Experts of a small language model: 14 layers.
Below are experts of layer 10 (counted from 0) of a mixture-of-experts language model. Rows are named router (the router's row for the expert), gate (a neuron's input weights, with its number), up (a neuron's input weights, with its number) and show model dimensions 144-191. Each number is 128 + 24 x the weight over its row's rms, rounded and kept within 0 to 255.
Before each expert's rows: a language model's description of what the expert responds to. This comes from a sample of Wikipedia text that the model never trained on.

# expert 14
What it handles: Numbers, country codes, initials and name pieces inside table cells, plus non-Latin script bytes, such as ENG, CRO, HD, 0, 4.
router [142 132 100 117 133 138 135 133 149 120 113 145 162 103 152 123 135 113 158 151 123 119 158 118 177 115 119 125 139 111 114 100  88 140 134  90  92 128 162  99 123 122 106 135  99 154 121 144]
gate0 [102 122 116 158 129 114 134 127 191 137 136 127 131 145  70  93 165 126 128 107 160 139 143  97 109 155 140 145 127 121 124 138 156  84 123 111 138 125 122 143 101 157 152  99 160  93  89 134]
up0 [143 124 140 125 122 139 102 146 110 136 129 109 124 141 150 155  94 135 134 140 111 143 114 135 128  92  96 149 161 134 125 170 107 139 116 123 145 132 117  99  92 112 138 153 142 102 153 151]
gate1 [118 142 132 116 116 146 156 145 175 124 165  89  97  99 101 118 131 118 129 152 130 136 130 118 165 107 165 109 149 135 135 138 130 129 104 110 121  99 105 123  99 125  98 112 140 108 110 208]
up1 [130 148 176 126  67 121 130 135 114 163 142  88 108 164 166 170 115 104 137 122 182 142 108 144 124  95  80 136 120 140 157 139 159 105 129 135  65 126 162 169 118 136 183 140 119  84 172 184]
gate2 [123 125 108 141 143 114 145 110 124 156 114 117 127 112 155 116 146 129 115 116 152 143 175 105 125 138 109 131 170  97 157 119 107 108 106  88 110 168  97 160 166 115 167 131 162 104 150 143]
up2 [127  76 140 152 103 133 117 118 112 124 147 135 121 141 127 142 138 188 125 120 125 105 152 182  95  83 110 160 117  82 119  85 130 134 138 112 148 127 137 128  83  96 134  67 110  86 171 123]
gate3 [148 131 161 120 165 172 132 153  92 107 130 142 109 141 131  91 135 103 134 102 116 118 129 135 108 147 172 127 146 131 100 164 140 149  90 126 135 150 155 108  95 127 133 109 166 149 120 128]
up3 [150 131 133 137  65 151 133 115 109 110 109 119 165  98 123 147 126 139 110 115 139 110 152 118  92 129 137 130 138 141 128 119 130 125 139 115 148 118 117 154 140 111 127  80 148 117 175 108]
gate4 [102 126 140  85 123 185 111 122  98 130 131 117 100 106  92 140 112 139  91 104 148 125 138 166 137 154 126 139  81 144 116 172 117 109 161 107 141 100 116 142 135 163 143 136 112  78 168 121]
up4 [131 130  70 106 129 171 133 105 153 119 182 113 136 150 134  98 114 113  99 123 158 127 138 161 125 156 121 138 144 173 130 165 132 123 121 167 113 160 108 109 153 119 148 131 138 138  96 168]

# expert 24
What it handles: Pipe separators and word pieces inside wiki tables and track listings, including name fragments, Roman numerals, times and survey codes.
router [146 140  87 126 104 148 148 127 166 113 120 127 173 110 142 125 132 116 149 152 110 106 161 121 172 110 146 117 148 104 128  77  84 139 136 101  96 119 141  92 127 104 137 147 104 163 117 143]
gate0 [105 144 131 120 101 143  98  88 146 149 150 122 141 147 125 149 121 110 102 147 148 157 116 125  78  80 110 140  93 117 127 121  86  74 163 104 132 121 105 129 121  92 144 151 164 105 131 158]
up0 [122 121 121 130 135 143 171  73 104 129  92 131  79 101 144 105 124 119 177 126 127 124 148  85 144 115 123 138 126 161  88 127 118 140 147 119  99 153 141 155 177 128 116 138 166  90 188 164]
gate1 [131 167 141 123 181 141 120 123 144 129 108 137 150 109 130  96 126 137 117 104 164 100 132 193 100 159 104 148 163  95 132  84 136 129 132 139 140 157 134 117 113  85 148  70 161 143 129 155]
up1 [148 118 125 123  67 117 111 106 147 139 129 110 110 136 103 148  83 101 113 127 122 131 142 129 115 117 102 109  97 134 146 148 117  91 156 155  78 115 130 147 140 116 123 138  89 129 166 102]
gate2 [112 156  83 137 159 150  86 138 142 140 131  58 128 157 126 154 134 122  93 120 107 102 146 101 159 156 122 135 142 156 140 101  74 123 163 143 125  95 144 150 129 108 112 117 113 123  69  94]
up2 [146 107  96  91 124 115 145  90 187 128 146  78 133 150 151 118 107 124 103 154  99 106 148  95 140 145  81 101 167 131 105 136 128 122 131 129 154 143 167 162 143 100 114 107 118 132 142  85]
gate3 [158 137 135 104  99 126 165 163 101 141  81 130 124  86  93 126 150 128 130 133 140 143 106 104 111 157  89 140 145 108  74 138 127  82 139 146 166 118 122 135 128 124 138 111 132 138 119 116]
up3 [152 129 128 158 122 141 104 174 114 158 116 143 110  97 179  88 103  97 101 128 166 141 120 140 160 178 117 146 140 143 129 155 125 111  94 144 150 140 171 107 112  63 102 119 124 191  83 130]
gate4 [133 138 138  56 148 105  93 125 126 124 126 156 156 123 132 124 112 182 125 152 185 145  89 194 125 140 131 173 117 133 108 160 129 141 114 141 109 137 127 151  83 150 146 105 175 119 136 125]
up4 [132 122 159 125  99  98 152 157 135 156 122 135  91 160 101 156 110 115 132 153 133 132 134 153 140 145 145 114  98 127 124 125 139 100 132 156 133 137 138 119 170 119 101 135 141 147 108  97]

# expert 36
What it handles: Commas, semicolons, closing parentheses and and that end one item in a list, as in pilasters, (coal), digital download;.
router [147 123 134 100 130 138 145 106 138 161 111 132 125 147 134  87 152 120 167 150 151 166 173 143 136 138 154 131 141 113 147 139 130 132 126 100 116 142 119 125 158 117 175  95 117  92 131 100]
gate0 [160 108 147 148 144  98 129 137 100 111 155 116  82 134 138 114 111 135 135 108 121 133 108 137 152 109 154 134  99 103 138 113 137 113 123 103 105 135  71  99 149 156 120  86 121 160 139 133]
up0 [ 83 109 108 106 109 159 142 141 118 156 132 156 120  65 117 116 164 116 143 180  84 120 126 127  95 120 140 131 103 143 187 133 137 111 103 103 118 129 134 143 109 127 120 129 132 116 132 125]
gate1 [149 146 114 140  66 156 134  91 121  97 132 135 115 107 127  92 138 133 160 130 123 168 128 179 149  75 127 142  70 151 127 137  92 125 108 131 137 118 132 102 161 148 142  45 132 141 149 153]
up1 [167 130 118 140 127 170 148 155 119 107 107 126 153 120 135 173 157 151 137 119 140 147  97 143 111  89 149 144 128 190 167  91 115 148 134 117 155 137 108 111 134 124  76 133 128 120 110  97]
gate2 [108 115 150 101 132 142 117 114 150 136 131 132  88 145 109 129 150 154 114 147  81 123 112 151 134 108 113 107 141 141 178 130 123 109 159 128 182 138 114  88 147 168 166  81 121  59 110 140]
up2 [165 108 102 135 132 137 125 112 124 136 164 108 111 162 147 173 162  96  97 141 109  94 152 166  79 113 129 114 131 134 126 107 124 102 118 105 142 130 109  98 117 133 155 131 129 122 108 116]
gate3 [106 133 124 138 151 139 124 129 126 137 141 145 101 130 139 106 110 114 130 154 120 114 132 117 138  83 124 129  93 114 154 117 130 140 113 119  93 148 126 106 155 125 121 141 116 155 172 134]
up3 [116 178 132 130 134  72 104 128  90 158 133 156 132 186 166 119 152 155 140 139 102 124 126 181 169 102 152  88  89 150 144  86 128  85 104  92 130 125  99 113 126 145 131 118 150 140 139 152]
gate4 [154 181 132 116 128  96 132  94 141 110 123 123 110 142 162 100  73 115 157 190 144 163 108 157 113 174 126 107 147  87 142  89 149 107 164 140 131 102 106 113 107 108 162  97 148 133  91 110]
up4 [148 164 160 146 118  97 147 114 154 143 140 121  86 109 119  99 149 120 131  82 129 130 155  99 146 109 107 129 150 113 138 123 117 111 137  64 125 169 162 113 141 123 191 128 114  86 128 119]

# expert 8
What it handles: Conjunctions and linking words joining clauses or list items, mostly and, plus or, but, while, than, including, usually after a comma.
router [ 93 115 121 105 132 120 127 120  97 144 132 147 153 141 110 146  93 108  79 123 132 157 185 122 155 140 115 137 123 109 174 149 139 116 146 184 131 141 109  96 162 115 159 122 108 127 128 126]
gate0 [113 134 159 134 103 166 102 146 112 141 179 149 166 150 130 166 144 116 120  86 110  82 118 124 157 120 102 149 126 180 140 162 121  70 156  79 122 169 144 117 133 116 138 141 149 161 146 126]
up0 [109 128 161  92 151 150 151 122 145  98 126 162 162 182 167 104 150 158 125 130 145 154 106 109 110 143  99 109 139 138 150 124 106 143  93 119 129 122 177 133 108  91 104 146  91 166 141 177]
gate1 [119 131 118  97 121 126  64 145 100 152 103 162 122 124 113 112 119 107 143 133 117 143 149 110 163 107 126 159 150 148 105 157 167 113 109 128 171 143  75 125 157 105 151 100 105 138 114 138]
up1 [118 142 142 104  95 107 158 152 127 103 108 136 113 177 149 102  90 156 176  98 129 107  87 126 124  99  88 185 119 149 122 165 126 105 172  96  99 160 126 119 112 140  97 123 109 166 135 127]
gate2 [142 152 110 102 115 121 124 148 102 127 140 110 135 111  96  91  95 115 115 110 126 113 130 136 105 130 123 129 140 118 175 114 107 110 131 125 129 117 167  96 121 127 118 149 107  98 141 149]
up2 [ 95 107 122 111 134 142 135 146 162 127 117 126 157 157 143 106 146 144 123 114 119  77 103  96 117 117 110 159 164 138 111 113 131  72 137 121 134 107 135 132  89 143 131 117 130 127 153 130]
gate3 [111 142 112 152 125 151 150 139 128 105  70 119 112  84  89 132 146 125 158 151 101 169 116 133 108 106 176 114 134  95 108 163 109  93 138 144 145 147 142 120 122 153 128 154  88  86 103 126]
up3 [148 123 151 139 134 104 164 102 147 136 132 106 149  98 163 110 152 123 172 135  89 138 115 182 125 169 117 158  95 107 162 146 131  88 130 108 128 109 145 132 132 123  92 108 135 139 133 136]
gate4 [136 124 136 127  81 156 139 170 100 111 135 172 139 134 116  96  90 107  94 172 100 145 101 126 116 126 122 114 136 149 136 114 147 122 151 172 116 102 150 179 107 113 158 120 101 151 135  94]
up4 [132  85 151 125 114 109  89  88 140 140 141 135 120 148 110 151  71 146 130 139 132 120 128 114 183 115 117 144 118 102 122 102 151 121 104 152 187 103 128 111 109 153 125 133 153 107 122 139]

# expert 30
What it handles: Word pieces in the middle of rare or foreign words, technical terms and formulas, such as Camsha-ft, vort-ic-ity, sp-her-ical.
router [128 125  88 136 125 147 142 122 155 129 118 150 159  99 155 131 129 119 155 154 114 119 143 111 172 115 124 132 137 100 115  94  99 124 143  95  95 121 163 107 124 107 110 148  97 164 118 134]
gate0 [102 119 128 146  83 139 119 165 108 101 138 152 105 112 157 122 142  95  98 113  94 127 104 173 117 122 144 160 154 123 118 144 133 118 103 138 175 110 119  97 124 126 125 105 159  97 145  87]
up0 [104  69 153 123 137 135 118 142 147 127 151 106 134 129 173  89 167  89 112 119 159 102 128 137  62 183 109 110 132 120 136 166 124 121 123 130  95 127 131 127 126 134 104 127  83 142 111 128]
gate1 [119 124 103 133 132 122 133 126  92  97 162 129 125 144 132 128 135 136 184 157 119  85 153 109 118 118 140  80  98 132  58  98 171 148 126 124 139 147  88 160 121  96 141  87 144 118 148 106]
up1 [130 182 128 148 158 143 170 121 133 111 143 154  83 132 108  98 115 158 166 154 134 143 126 133 123 125 139 156 108 135 117 146 105 113 127 158 143 163 122 149 113 152  97 128 168 141 108 169]
gate2 [121 116 144 143 100 122 144 124 143 115  95 130 112 111 108 107 127 154 107  80 115 179 135 110 112 166 127 115 128 133 117 113 117 123 157 191 129 126 112 127 133 108 150 141 109  81 117 122]
up2 [135 140 121 118 168  83 135 140 150 153 156 136 135 154 101 117 119 132 131 105 113 109 101 105 118 196 148 127 112 132 179 122 163 150 121 182 104 118 124 123 134 134 123 127 128 116 105 122]
gate3 [ 89 132 129 112 114 144  83 138  67 157 154 108 111 128  88 163 154 112 131 108 130 141 118 124 116 119 148 128 125 150 113 116 123 125 155 118 135  82 131 150 165 143 140  85 150  65 132 116]
up3 [102 155 127 133 152 146 127 122 155 143 160 125 136 141 148 155  98 145 141 106 113 142 130 118 126 134  93 136 123 149 148 114 147  94 123 105 129 117 104 103 149 122 149 144 111 157  92 153]
gate4 [105 139 156  99 126 148 115 117  72 136 129 110 106 120 150 165 139 142 146 116 120 114 140 111  80 127 123 135 116 110 136 135 144 171 133 132  96 178 110 146 142 186 111 124 161 139 153 111]
up4 [139 126 138 146 123  95 115 131  98 139 128 115  98  76 137  89 149 139 163 133 120 108  98 130 152 110 123 132 160 148 120 141 137 128 127 125 149 145 123 139 130 145 125 182 110 163 113 110]

# expert 38
What it handles: Line-initial pipes and dashes in tables and lists, plus infobox labels like (aged, Born:, Coordinates:, Website:, °N.
router [116 141 156 121 161 145 136 164 155 104 143 161 159 161  80 118  95 122 124 146 163 169 126 119 157 133 166 119 139 120 160  95  83 152 145 110 154 121 148  92 163 139 178 157 103 108 110 124]
gate0 [ 97 105 106 103 132 101  95 122  79 162 132  87 120 148 142 132 151  88 128 128 131 113 141 148 152 157 144 133 119 131 108 122 101 156 144 153 123 148 156 123  92 142 139  91 145 163 118 103]
up0 [107 118 101 157 112 141 150 105  92 139 100 143 148  76 175 121 124 164 158 138 136 118 108 110  90  91 136 145 120 114 124 125 141 131 123 169  97  86 138 129 107 146  98 111 153 182  99 125]
gate1 [138 120 102 106 122 142 140 132 101 130  85 126 158 119 115  88  99 104 155 117 136 143 187 142 138  62 144 124 146 159 171 130 133  97  86 158 117 146 140 138 115 160 142 119 131 165 118 135]
up1 [ 91 133  84 101 144 128  99 140  96 117  88 110 112 139 133  99 117 132 123 143 152 188  91 119 174 123 164 167 129 124 106 126 105 131 151 101 133 111 136 160 124 115 169 121 148 117 148 132]
gate2 [158 131 129 197 124 133 125  98  97 145 122 139 107 128 118 153 116 135 148 113 146 121 127 125 133  96 117 114 112 127 164  79 140  97 116 110 158 138 146 119 154 100 140 143 106 122 155 160]
up2 [130 118  93 144  97 161 118 112 104 133 112 104 121 138 126  98 126 143 146 153 131 156 135 124 133 112 173 107 111 161 119 114 129 120 177 114  98 135 115 120 149 134 123 137 157 103 141 163]
gate3 [127  91 141  95 175 150 167 129 100 117  97 121 145 106 113 139 128 103  76  68 156 141 120 109 126 107 142 101 148 139 156  94 143 119 113 125 142 131 116 118 107 132 123 132 137 108 155 106]
up3 [142  91 151  67 151 149 142 138 120  97  98 127 121  91 117 169 122  82 116 121 157 158 121  92 121 140 122  83 130 156  94 128 142 181 158  82 138  83 131  79 157 109 143 138 153 133 142  97]
gate4 [151 130 117 102 119 141 139 155 137 116 119 145  94 128 136 138 140 148 137 154 109 159 136 131 176 152 131 130  99 158  73 136 151 131 167 145 139 109 145 121 130 110 132 107 114 150  87  94]
up4 [158  88 104 122 175 115 132 103 160 161 136 168 125 109 111 108 120 106 141 132 130 129 150 152 128  98 152 127  90 100 125 139 122 105 130 144 147 162 143 109 141 108 141  72 139 126 121 110]

# expert 0
What it handles: Prepositions linking people to an action or relation, such as by after passives, of after daughter or descendant, and with, against, starring.
router [140 163 135 106 132 167 135 111  71 128 112  98 133 152 100 119 125 128 132 111 122  87 122 100 148 126  95 145 157 124 137 131 107 123 142 154  90 158 138  95 120 106 128 120 132 125 143  81]
gate5 [ 94 163 149 127 128 186 155 141 134 114 147 131 140 124 106 125 155 149 134 129 124 146 118 141 182 144 109 151 112 104 106 105 106 110 131 112  97 107 123 117 136 123 135 116 157 109  99  98]
up5 [122 159  98 134 164 155  98 152 123 170 122 112 143 134 181 120 134 140 123 117 122 125  83 127 110 149 144 115 151 129 131 122 119 119 125 143 122 134 156 133 134 122 111 109 150 156 165 132]
gate6 [106 153 161  81  96 124 108 112  93 112 152 138 147 177 109 131 119 102 149 105 116 129 131 168 140 113 155 129 123 142 127 125 111 146 123  67 134  98 132 113 180 162 112 122 151 107 128  93]
up6 [ 97 118 105 163 139 142 115 140 120 128 115 124 131 120 137 114 119 164 103 142 159 153 144 123 143 114 100 130 153 108 142 142  94 129 140  72 139 122 134 179 142  90 120 130  89 162 170 134]
gate7 [151 151 106 158 125 141 104 114 165 149 122 121  92 151  97 114 105 123 155 168 150  92 102 167 131 152 113 141 133 168 148 136  92 147  95 143 125 135 150 128 116 118 162 106 145 124 110  84]
up7 [107 180 135 161 112 123 113 103  98 125 100  80 105 117  93  83 139 159 139 150  73 124 146 154 130 179 127 149 143  77 128 107 137 150 117 147 167 147 101 169 148 157 148 149 108 130 134  92]
gate8 [135 109 129 143 150 156 157 129 109  69 107 124 139 100 144 125 133 125 129 129 138 177 147 108 132 157 132 129  97 112 163 131  95 130 127 117 124 144 143 122 140 136 106 185 112 139 140 168]
up8 [115  93 111  94  91 107 151 145 172 129 131 134 126 179 142 114 108 153 135 119 125 108 150 117 135 104 129 160 125 138 136  75 130 108  99 125 132 104 113 120 126 144 130 135 101 113 135  98]
gate9 [114  99  93 120 129 144 142 123 117 126  90 125 150  84 118 127 157 158 164  85 123 112 114 163 153 108 136 148 124  89 134 120 125 151 124 114 127  89 128 105 109 141 139 117 111 129 125  60]
up9 [112 117  81  83 155 128 176 132 130 114 146 108 151 146  90  93 133 146 123 135  94 140 157 143 162 109 112 153 120 122 151 170 134 118 167 117 159 149 121 119 157 134 175 115 156 125 133  94]

# expert 45
What it handles: Mixed bag: table cells and numbers after pipes, word endings before closing parentheses, coordinates, and some "the" in running prose.
router [142 122  93 138 125 141 145 135 173 109 128 138 158 119 149 132 148 113 165 151 104 105 158 119 176 117 133 140 134  92 118  99  96 158 136 106  88 133 156  92 113 117 105 142 104 152 120 163]
gate0 [120 125 123 107 144 106 121 178 108 136 116 131  96 149 142 160 155 111 158 133 100 131 143 107 112 144 114 152 100 119 146 114 118 126 168 121 140  69  95 122 116 177  91 112 133 131 138 163]
up0 [165 111 147 114 147 132 145 124  69 102 153 139 156  83 148 110  94 129 122 125 117 142 156 154 151 147 134 148 150 165 110 137 140 123 128  71 147 135  75 103 150  93 118 118 162 120 105 165]
gate1 [151 128 149 111  99 133 117  89 108 108 124  70 127 155 138 153 117  98 145 110 145 148 156 116 140 142 106  98 159 140  96 111 131 102  97 161 119 141 107 118 109  78  84 119 146 116 103 136]
up1 [133 130 111 124 107 131  79  92 142 132 103  61 100 109 149 144 114  80 154 139 158 104 129 157 112 115 106  94 143 142 139 118 115 106 176 127  92 189 130 157 155 144 127 102 154  86 134 105]
gate2 [109 127 127 123 142 116 146 123  89 104 137 161 132 139 136 149 144 154 158  89 141 110 156 149 140 118 122 133 150  84 154 133 117 134  67 136 148  95 187 135 149 113 114  73 122 183 110 151]
up2 [ 82  66 138 117 135 146 155 157 138 153 163  98  78  81 122 131 128 160 102 101 138 182  72 168 152 156  63 129 140 142 121 115 126 127 174  90 124 135  94  84 132 149 169 127 155 120 131 101]
gate3 [108 122 149 104 123 113 112 136 124 145 109  75 128 104 108 182 139 123 112 111 111 164 127 153 157 150  92 198 137 132 126 142 128  83 111 157 121 150 112 142 101 143 103 160 162 131 124 159]
up3 [110 187 127 107  86 114 142 172 136 136 133 104 162 150 149 169 139 137 109 154 143 135 121 165 112 136 109 125 143 133 106 110 125 105  91 103 163 143  85 126 154 144 141 122 115 150 170 118]
gate4 [134  96 142 139 132 108 132 166 127  79  84 114 141 157 122 130 176 109 118  99 131 114 147 138 135 129 125 108 120 144 137 185 150 111 109 163 171 107  85 125 119 116  96 100 149 146 127  92]
up4 [154 124 144  96  92 134 123 112 128 168 113 113 133 129 114 162  89 148  88 100 132 116 105 175  98 124 152 116 102 144 152 178 123 169 147 134 170 128 108 111 155 125 199 119 114 153 118 159]

# expert 41
What it handles: Word pieces and capitalized words inside quoted titles of songs, episodes and works, such as Pro-ble-m, Lov-ed, One, Human-itas.
router [160 104 134 147 110 162 139  87  92 141 148 155 144 122 153 120 133  86 119 136 132 105 135 138 134  73 130 109 111 120 116 123 142 114 102  96 147 117 114 121 137 131 102 157 118 156 145 123]
gate0 [154  82 117 105 139 115 116 112 102 119 144 142  90 138 143 132 176 117 149 139 111 103 100 136 143 117 140 121 120 116 160 158 150 133 153 101 113 145 103  92 150 109 180 170  75 126 106 120]
up0 [102 118 153 120 146 151 106 132  98  91  94  89 141 125 152 145 139  93 126 125 120 126 134 154 115 102 140 167  97 148 114 149 152 134 120  74 103 113 128 122 112 145 137 146 113 179 130 131]
gate1 [105 103 133 138  84 116 100  95  88 129 139 112 131 112 157 125  80 120 120  82 139 106 120 155  99 104  73 130  78 100 109 132 146 132 112 142 113 142  78 152 159 106 117 164 111  92 142  94]
up1 [124 125 187 131 164 131  90 127 128 142 127  98 103 103 128 123  99 135 116 115 116 114 133 135 101 156 142 160 109 143 132 136 105 129  99 117 100 144 142 113 147 131  90 194  77 136 147 134]
gate2 [151 150 149 143 145 136 107 115 130 148 117 132 113 138 125  83 112  89 102 152 140 142 135 126 132 122 161 139 125 143 157 109 172 150 119 137 149 103 110  71 113 110 134  94 143 149 105 145]
up2 [113 156 127 152 121 142 107 135 120 113 116 114 106  98 167  73 167 109 148 131 148 170 132 142 135 127 117 125 162 170 115  77 106 167 148 149 179 175 112 130 134  88 116 152  97 160 104 146]
gate3 [152 109  90 124 145 114 124 116 149 121 120 153  98 138 110 137 162 123 150 101 152 142 140 155 151 107 149 107 116 125 159 144 124 125  89  97 121 139 117 164 130 151 149 128 139 114 151  97]
up3 [102 119 150 130 117 102 109 145 146 127 119  86 168 133 135 145 121 121 134 119 104 136 169 132 136 121 134 105 144 113 145 137  97 142 126 130 166  81 146 102 120 155  93 134 123 118 145 156]
gate4 [126 156  99 129 138 126 122 174  91 139 110 162 135 112 128 105 101 121 113 154 100 131 132 132 155 141 125  90 107 116 113 120 116 136 102 116 143 110 153 137 108 140 102 160 126  91 139 117]
up4 [107 112 130 107 171 115 110 135 152 131  99 113  73 148  88 127 125 113  89 131 136 110 156 125 116 125 129 114 136 149 119 122  93 135 121 135 135 129 117 153  86 157 160 152 138 129 173 146]

# expert 18
What it handles: Closing == marks and last words of section headings and infobox labels, such as See also==, career, information, Identifiers.
router [131 153 126 136 143 160 161 152 141 160 123 108  61 102 124 110 125 132 150 144 133 150 138  94  62 134 160 130 143 120 133 116  94 118 128 171 118 110 128 128 152 113 100 136 161 131 131  95]
gate0 [142 133  79 139 169 131 115  95 104 140  86 147 101 143  91 112 134 112 140 113 135 159 112 122 113 139 134 142 113  87 128 138 140 161 107 134 125 178 122 130 116 164  91 111 111 201  95 132]
up0 [135 135 151  81  91  88 121 118 160 134 132 152 120  72 147 129  88 183 139 141 100 107 135 176 128 142 135 103 131 114 120 174  95 117 123  97 124 148 134 129 146 130 132 117 118 110  79 175]
gate1 [ 97 134 129 120  99 104 146 126 135 115 121 133 160 111 124 123 112 108 128 120 140 111 133 127 138 126 122 140 121 143 108 115 125 101 146 131 152 148 132 104 100 104 138 118  94  88 131 131]
up1 [130 131  78 131  79 145  92 126 140 157 152 110 148 152 135 147 141 136 170  98 142 119 166 131 117 152 120 129 133 140  95 129 156 170  71 125  96  98 126 130  82 112 159 128 111 151 132 119]
gate2 [129 145 116 141 163 160 132 137 141  91 130 137 133 104 124  89 114 186 120 157 128 182 111 123 143 154 142 112  90 100 140 128  65 134 125 145 108 126 156 135  85 113  96 140 142 154 122 141]
up2 [116 130 101  58 133  99 157 109 162  97 104 129 148 155 106 156 123 106 115 114 102 117 162  92 128 126 115 134 122 134 130  90 176 157 148 127 116 109 110 140  96 112 111 108  63 121  99 128]
gate3 [115 117 135  86 171 113 126 148 130 128 105 137 136 120 127 103 124 117 189 138 164 117  83 133 140 123  94 114 115 158 152 106 134 131 111 110 130 138 119 118 144 105 107 109 130 132 143 107]
up3 [114 113 108 162 133 121 135 170 154 115 137 111 107 178 133  66 116 147  84 152 121 117 135 132 102 127 104  88 109 135 127  71 107 151 148 136 111 134 147 140 129 113 134  91 126 141  88 160]
gate4 [154 172 115 140 145 149 100  82 146 127 128 100 111 108 144 132 106 107 124 161 105 128 111 118 124 148 157 146 132 152  94 154 151 121 133 171 108 135 120 113 149  99 143 127  76 142  73 128]
up4 [129 104 107 109 138 141 109 108 162 115 141 112 129 151 104 175 103 144 107 140 135 110 121 122 153 140 141 131 138 111 137 145 166 144 139 128  80 104 141 121 137 126 141 120 121 137 175 154]

# expert 12
What it handles: Joiners and separators inside lists, tables and names, such as &, |, /, and, plus leading bytes of non-Latin script characters.
router [144 138  98 106 114 140 165 113 147 113 139 130 158 114 148 100 142  86 152 135 113 110 149 124 157 117 138 147 150 100 101 122 118 151 106 132 106 165 123 107 118 119 131 128  91 150 109 136]
gate0 [134 143 169 125 107 118  86 151 173 144 180 148 158 117 115 130 140 115 135 168 128 115 129 125 140 132 117 146 105 185  89 126 115 107 116 169 115 133 124 124  88  84  96 132 142 125  99 141]
up0 [138 126 140 112 123 139 160 117 167 146 158  85 153 121 141 110 114 122 101 131 138 109 153 148 127  82  88  98 183 119 155  94 139 114 112 159 124 198 160  98 163 147 101  98 128 118 136 129]
gate1 [129  97 139 144 153 128 155 125 133 131 124 114 120 156 128 130 104 114 144 127 112 171 132 120 155 115 123 107  80 133 128 144 162 123 101 112 133 139 129 106 112  85 132 146 110 148 103  98]
up1 [181 108 109 162 159 164  84 136 147 143 114 124 143 131 150 119 122 153  92 119 109 100 111 145 173 142 110 117 105 165  83 114 114 113 141 172 115 187 123 126 191 148 149  70 152 143 139 152]
gate2 [122 122 139 154 133 153 152  92 159 138 117  95 125 137 161  71 128 123 137  99 142 113 106 116  72 130 130 133 131 145  94 119 142 141 102 159 124 129 100 112 103 133  86 121 112  82 151 112]
up2 [157 123 181 115 149 110 160 131 113 106 112 130  94 129 140 147 102 152 154  86 135  93 137 149 126 138 113 142 131 135 155 125 177 151 135 119 151 145 174 123 149 140 154 105  88 121 117 141]
gate3 [154 115 159 119 184 109 132 143 127  58 140 151 141 149  71 113 108 138 146 116 108  98  97 168 153 138 122 173 115 118 154 151 134 141 115 161 106 120 148 137 124 141 135 100 127 140 126 168]
up3 [110 106 130 104 127 104 140 150 145 134 105  88  97 156  93 131 111 133 111 132  58 150 108 163 109 140 138 149  93 136  99 136 115 126 115 153 118 110 111 120  75  97 104 165 120  92 119 135]
gate4 [ 87 190 150 120 168 132 139 172  82 121 133  73 116 105 160 128  77 127 139 130 196 128 147 167  89  97 134 134 134 120 191 137 116 129 112 144 166 132 164  93 101 144  94 150 174 118 149  87]
up4 [115 186 119 158 129  91 133 152 133 186 101 131 202 116 150  97 150 166 138 133 114 120 132 142 122 135 125 114 156  82 123 118 122 143 158 157 122 126 133 110 132 122 116 104 108 119 129  67]

# expert 44
What it handles: Pipes, dashes, country codes and words starting table cells or list lines, such as RUS, ROU, –, plus Slavic endings like -ski, -sky.
router [144 128  99 125 113 150 131 128 162 122 115 138 157  96 157 142 141 116 161 153 111 109 153 130 182 106 131 114 146 105 104  88  98 143 150  88 100 118 165 111 119 116 120 129  91 157 137 165]
gate0 [112 106 159 133 135 138 152 140 162  73 179 174 120 112  99 162 116 160 104  88 167 136 108 113 138 114 111 112 151 142 105  87 151 125 123 122 174 130 133 100 100 158 134 106  97 124 140 115]
up0 [ 98 133 172 135  90 115 144 157 126  99 116  91  91 141 177 157  84 125 111 123 102  73 139 174 134 125 152 107 136 126 122  84 152 102 135 154 143 114 116 144 110 112 134  82  94 156 194 151]
gate1 [126 103 156 135 135 146  96 112 123 178 138 104 164 139 150 130 131 142 109 118 111 118 143 117 111 122 119 112 140  82 115 132 176 174 128 127 134 148  91 139 126 115 126  86 124 143 159 137]
up1 [137 121 141 106 126 112 139 101 132 134 111 138 154 112 158 130 144 134 115  79 110 103 140 127 143 145 146 134 113 105 124 124 141 122 137  95  80 154  94 123 156  82 138 145  88  76 155 143]
gate2 [161 122 116  90  60 161 149  86  88 106 137 115 107 101 165 156 172 141 130 135 116 104 141 127 105 130  95 141 168 113  95  96 145 172 144 150 149 126 141 171 130 107 138 136 122 163 206 126]
up2 [156 152 131 117  83 125 121 122 117  80 123 120 134 151 139 162 109  98 156 117 131 129 131 129 128 136 135 110 106 137 160 160 126 173 133 125 146 130 130 148 103 145  97 147 133 108 155 162]
gate3 [151 128 135 139 163 100 133 117 122 147 166 120 133 147 158 154 126 121 145 126 118 137 111 148 140 123 134  89 142 143 121 104 137  77 158 148 141 174 163 128 159 123 145  97 172 101 112 107]
up3 [106 178 129 113 102 126 167 133 147 121  98 118 142 154 128 139 136 126 151 124 131 138 128 157 108 114 156  93 139 101 185  97 167 134 106 109 157  92 133  77 151 128 150  85 167 127 129 163]
gate4 [140 161 133 145 116 132 161  74 138 130 112 152 131 132 133 130 163 142 128 145 112 145 135  92  92 151 125 146 139 141 102 151 160 122 119 134 140  83 120 193 118 125 111 108 112 116 174 171]
up4 [119 131 109 129 120 107 107 134 164 155 134 123  94 118 105 153 129  76  89 152 130  74 133 113  86 158 112 114 164 130 118 137 109 143 129 102 149  78 149 117 101 100 108 129 176 147 122 151]